config.toml
d_model = 224
moe_layers = [2, 3, 4, 5, 6, 7, 8, 9, 10, 11, 12]
norm = "rmsnorm"
Below are experts of layer 5 (counted from 0) of a mixture-of-experts language model. Rows are named router (the router's row for the expert) and show model dimensions 0-111. Each number is 500 + 40 x the weight over its row's rms, rounded and kept within 0 to 999. Numbers have three digits each.
After each expert's rows: "gets" lists some tokens that make up at least twice as much of what it gets as of all text. This comes from a sample of Wikipedia text that the model never trained on. Tokens count by the router's weight.

# expert 15
router:483473518478470504533551532463449414546545560514483529491458457483529451472558396539465448538494467486410447457520567497554547443506459551509442460475463512469513450553493505469463437502442487466590469477537493490509468448525543559458520472522480524487439505482556541482468476480490438433512469572481508447480420480529555461441522518549
gets: " with", " |", " A", "\n", " by", " in"

# expert 18
router:466465513554466510542530533505450444529495545510447505476439515426564463497514497522417506561450504504435509454546523501552509448478437540458505499496514518521468480510535601487499463553518466502519469512520447599539495479507495554490574470553433502476468491531490525433476474509477482523572428517436473492409480444475509484468569557510
gets: "d", "t", "s", "g", "ed", "st"

# expert 41
router:489471517519471466545533574475426436519525535499494520493427451468500450465512461557483488510467454448445441451562497466543519491517478536508463418459459422457559491519524525465446471519445485450547447548525434558552473508500586571481532485532441525465447498516579516457430488453464461501530487513453507466439455433499513458476499531505
gets: "9", "8", "6", "7", "1", "0"

# expert 34
router:433472499485496484526508580467457465606530581496465499478466447408519445487570436492506478543491486467461474505581485505524515479478445521475478517455451503488517453567514506466493500556502458469487514499513489537536546494548517492483498463518511558432466534526494562428502462466485486494511449503492443496484516480500524468505479528557
gets: " of", " to", " in", " for", " with", " at"

# expert 35
router:509463538566454466530629574448463490555564519533477542486496478452542485491542480531472497518514446439468461471563559476515501471567435517450426479466470438498483474515558517404472454563494494463536415521558505523495474474504507539448520460521493549451418544548508531449505419522510454485544514558472526455505440458543506458460537550525
gets: " a", " =", " by", " an", " in", " from"

# expert 7
router:499445485520496526572547527448488462499527529516491497474430472496544439481603419530494421518464464474475488489517509481514552463540451573521482457462474481489487437548545515463485437546476486474566450519548488515524439435527511516435515475518434503428498569501545545451426480476498481453528460581455523426490407457548535464412562556509
gets: " the", " The", "The", " his", " this", " it"

# expert 30
router:552512488513448441545515578478459480527554530497467533479464487482491478488539468503489456551438450390490478491586601514526520472497460507479446482461439497472521415537541532479491496556497495482546465514486463511500490455519518512498533457526512533440469493524545515486479496460485382483572475535458427485464485450488530501496484518516
gets: " of", " for", " in", " to", "n", " against"

# expert 47
router:477475509471496490488552548496467501482523547463471536478469433491527458468525515533467473519508446470483491450561512455522530415535437518469462443480430464492450446567523515490484455483481507467479476497593453576513469502537485551459550450477464515423457574509488546466479488423452477530556492511450485442494459480513536431439491523515
gets: "s", "ta", "i", "ia", "na", "a"

# expert 31
router:511445514522496507523595518451488457540526552518475526497441440498522467477567398550498446563488485471448468463563511503513532465555433532475416457454432516451491441544520486463492465523498498500557469519543474539520464484515517530457536462502456519480450503514544533480450450458450456510500461556457490419486408459522557409470538509500
gets: "2", "1", "3", " The", "4", " I"

# expert 20
router:446465536500496485528536518455475506488586554487461511437466454486509457410517499510451512508497433488465450480518494451527603423514469550491406479491492424453520380513541509478454483496487463503482487540516474527499437465535508536472530460556442525476479535513519548395499470475432500516592427514493475396467508471510514490443490549570
gets: "th", "d", "st", "k", "h", "t"

# expert 44
router:460504479525498485525567536459486444557528550490463512492455433483542483476564446519500460498481487474468481406520512478494578512578482523474437481478455444444482483494499486471502457562465487476551469525501472505530510468512556527466501494522463524486431509515523569483482456417450465476549448590500493454404418495516506483515542534540
gets: " was", " is", " were", ",", " are", " be"

# expert 16
router:520483541537450415508508566442454505475526533462484485496459503476523451500522487498470433493474472446479487489502542476522507499504465530468506399461481462485486461561520497479501467536478517435542465504541441523560508430554542491458550507540472558447448514512570502449458492442451412485549489521464488490501488475504534478450526501534
gets: "0", "1", "9", "2", "8", "4"

# expert 17
router:487516480505502485524547518464407483506525588488441558495438453462546435471524448553457477546503474466449478425518508481521543475544450494464446464461434445476535459572562552447505508491507480457535471507492466496532469476537550522467522467492488542497443555529568526461450472458490480515516447536423456507498442457517561470402493483507
gets: ",", "=", "|", "==", " that", "."

# expert 9
router:429474511526455457505514536441477469508512485464489515484476479480485488413508447570484412503490497441496473491516540490545558490563486513480501410449490479449553451503512556481436442503488462420520496537537477532536522464507558565482534462535437503451485520572583506449432455461459487513584490548457457445465502435501531434466521542519
gets: "0", "9", "5", "1", "2", "8"

# expert 5
router:461444521504473475490533585456486496478549536456485538500422468510511459489526505540495482570494448471444460462495507455509513490498486529483470483490393514484506430534490486450472430502453435478507421520530398576492512475534514560455513505495477590463430536503521503472491466445451508526520470495475486483457470505487525448476557532524
gets: "ed", "3", "5", "4", "7", "6"

# expert 26
router:474475475535467460491534537478475459491503560490430508483438470511542478495562462510450496545487451444485449508504501437522486443534487547473459444495413450468516478488564530451501465523455432438524473497569447509551487441513534494477540510528449557468419535503535539441434494449446456465540432533492474460482457485496516496472508576553
gets: ")", ":", ";", " |", ",", "\""

# expert 33
router:460498496525507498504550534485440431517506519446480491478494462412538469449554415519500471523454466508450454477519494464534486519534476511481473458462476465427501425576530520473439484511409472467560449481527441484515488446527544484453482486502496571488438530514509539483450446430496438458503403578474499487484464418554550453467531553525
gets: " in", " of", " on", " for", " at", " from"

# expert 22
router:508489537541469474564524512489494511528554543450535540474460479467555526453542503514484464467431411460448444440545539487602531430555485555510506513501438458417570457535553532464452432483433513459489484455533480531482466453563508547421547513561442489513490521495530535451469435475496485486520453534455520464484498400494568538473507564527
gets: " to", "s", "al", "a", "y", "to"

# expert 46
router:471467510538517460538544517501515477478541546494468599499450475501514434481562472529469468538505462519467447518514502441520561458566473569496515462464414530500572451527514479483463441490518458493544486545536459521536496403511514524477560420483470516455484568509538521450477485495457445519511476565452451395484516515509544374458491532510
gets: "1", "s", " a", "ly", "ed", "able"

# expert 11
router:470452530551472480515511525473479432538536588506515548483448457466514461474558459513468492489506486501507454488541470405490502464523501566477479460433447499489453495526500488434506447545472500473523409481563489579540485510528592501434545409513488566447446535516506529446369440433420488511525490492510507494483476470515530450499569536540
gets: " |", ")", ",", "),", ":", " re"

# expert 43
router:495462520506515489529580578503469427549525523510452515486419490478545483453536418540465425540473459511436448461547549499485546495545491539466475440457493485439493474586512483474510455499453493439552485566541458519513454444487521472459530488497423550488449579562517508474495466400484436475515505505488466432500486413522535503479524523515
gets: "1", ".", "0", "2", "5", "4"

# expert 27
router:515487486540500456475535555509488397528501522484460536450414462508499474468587486539462503587481450452482451503553584482531506469532486540497461465449468438468497444538578512459472413495450488413546487468536451502545479430523558505468558490523482538422493482507522508472411481469492485447521424525471489477450476504475494470444525549545
gets: ":", " of", " the", " for", " |", " by"

# expert 36
router:497501519493436500530563568445494466580560539497461497482449445448560448495568415537475510530513505442455448466526561480523557454576456522482463428455480474442494458535540501410465429518495463490562480499527469507511475444502545548383517493491461496461456550509535533485483464401507477441520470597498477489479458496475576475479497505509
gets: " as", " and", " (", " was", " –", " in"

# expert 40
router:468492494495474479520589546396466473538573550477470536502492472475569452464551457532459486552497479466450443490523577464547505500568504543458466471471455416462509476535535518478406473498462459492498472495531473507532498410532529567451520412502485540444494513516561496470479480466516484453515466540474446457504461479500543495439513513585
gets: " and", " to", " or", " by", " from", " &"

# expert 32
router:493460514598488476512553524469470482488574560496467481512447483525501451452541539533429501537475455509456525485475511435501496428504483525529460477506456461430550427508531508481511463527451496506502481536516469537513504463555484544465549522536441508522506579530504527501474465453467463500513477567478496485472517477555565389400539549602
gets: "ing", "e", "ed", "y", "o", "al"

# expert 24
router:448511529539477468513542518450493436554523569442462564454472479476508460497593436512446481537459458482418483457507515473562519475555452531454477480482387479463516485544521574451465471519487497437532385513532475555520437452510511514475512463518469514408461517546580606510488494468437487520499465536425493474477434486512545485472513546564
gets: "\n", "==", " co", "===", " Ca", " L"

# expert 21
router:496489514550494485529552531461492461489497563456462573455455482455550460460504492499473438540454460466479475479553534474544556477540506565486482441480467431509550477515534498421512477506483490446564444509592525513497416459580553532452517461548464533460447500532570548506448478430486462429555412560454474464434446496515561467471517519556
gets: " |", "|", ";", "==", "===", "---|---|---|---|"

# expert 6
router:474506503511478477549541525478499420543511548441472536467475477511493481471523466485480483566443459463474480529564556501552498421550472547532480455461494503450549479536510544527437394522507485461529459595567466517562482513534583498435513474517435497500484506520555511517420508500468451445522484579443477463496449501541505494433565537536
gets: " \"", "'", "–", " (", "\n", "/"

# expert 12
router:461461518464510498535516560497496464560582556416445520493438392453493446436608492549476490532453498481475479499531494484542572494514449544459499480467458511461451394531554523475538507526413449476479472466515444506538469488517556531500541532582468538510471483545499500475490442483487478487510463498463506509419508463457548509468508504544
gets: "s", "es", "or", "e", "al", "on"

# expert 45
router:453459521510529433508524548484512486530524532487478532500455477493519402486559491528493470587485479490425446502502484462530552467540460514493412427473398498444510460558494490468453461481514478469525478560544442529518451420500519549496532499471494545491452536533543527473470469456464411477540455573496473421457484506515553440443537535574
gets: "s", "-", "ing", "n", "'", "k"

# expert 29
router:413504528509535430532518501490509452558513573486465540453475476485507454500523469520416472547420534485418525473553513494506509425562451522482518484444454512447522488532553523455454472526470487481486475550508488560540482487495539498496587473549494506509457547598526511468476458471487502453500460506475502508459481486576520506468509517495
gets: "\n", " \"", "==", "=", "===", " E"

# expert 4
router:477502510482455452499540487429487450522503493506478533499453460471486462499557481492465450548482497503463481458542524468558496453556464507429455467480427465500540461581531532438422473503483448453576446529507452537542444462529516544476532448509446531403454522511571586470461481467451462476526475590440451499491438483560566472464521501578
gets: "\n", " (", "(", " V", " K", " ==="

# expert 3
router:431476506509488454514586528482431436497534531465434576494442478478559478515559429577498465539483448453477441456530516480513570473569429521477519445505474487449526496528527553477482453535496501495536452499553472526522470445508540539458519478539501561490456559515579574470433448494497460467530483528472463426418424464579593482446508510522
gets: "-", "|", "–", " Pa", " In", " Ha"

# expert 0
router:465470527502545456553573536489480477468532539488457565483468445471531458454553479578518465516483511427450486495569516455547557437518429569478439466426422482462543437553539516497475435513453514472502474500491462580521423473499511541473563457509492565524457528537570524489473470439475473487522494529460473443486469484530578482437552512517
gets: "N", "S", " S", "ch", " N", " I"

# expert 1
router:502482533505527508523554520497454404497528525513473567442455473511535482469576450591475492534449475446482444461527539481502564435561481551491495464485468429497480430528528569479458475565497504435517438488516484499506453504499542541466531477505467526458438554536535519473433451427467490475520500524477473419465430422503580419466475542507
gets: ".", ",", ").", " and", "\".", ".\""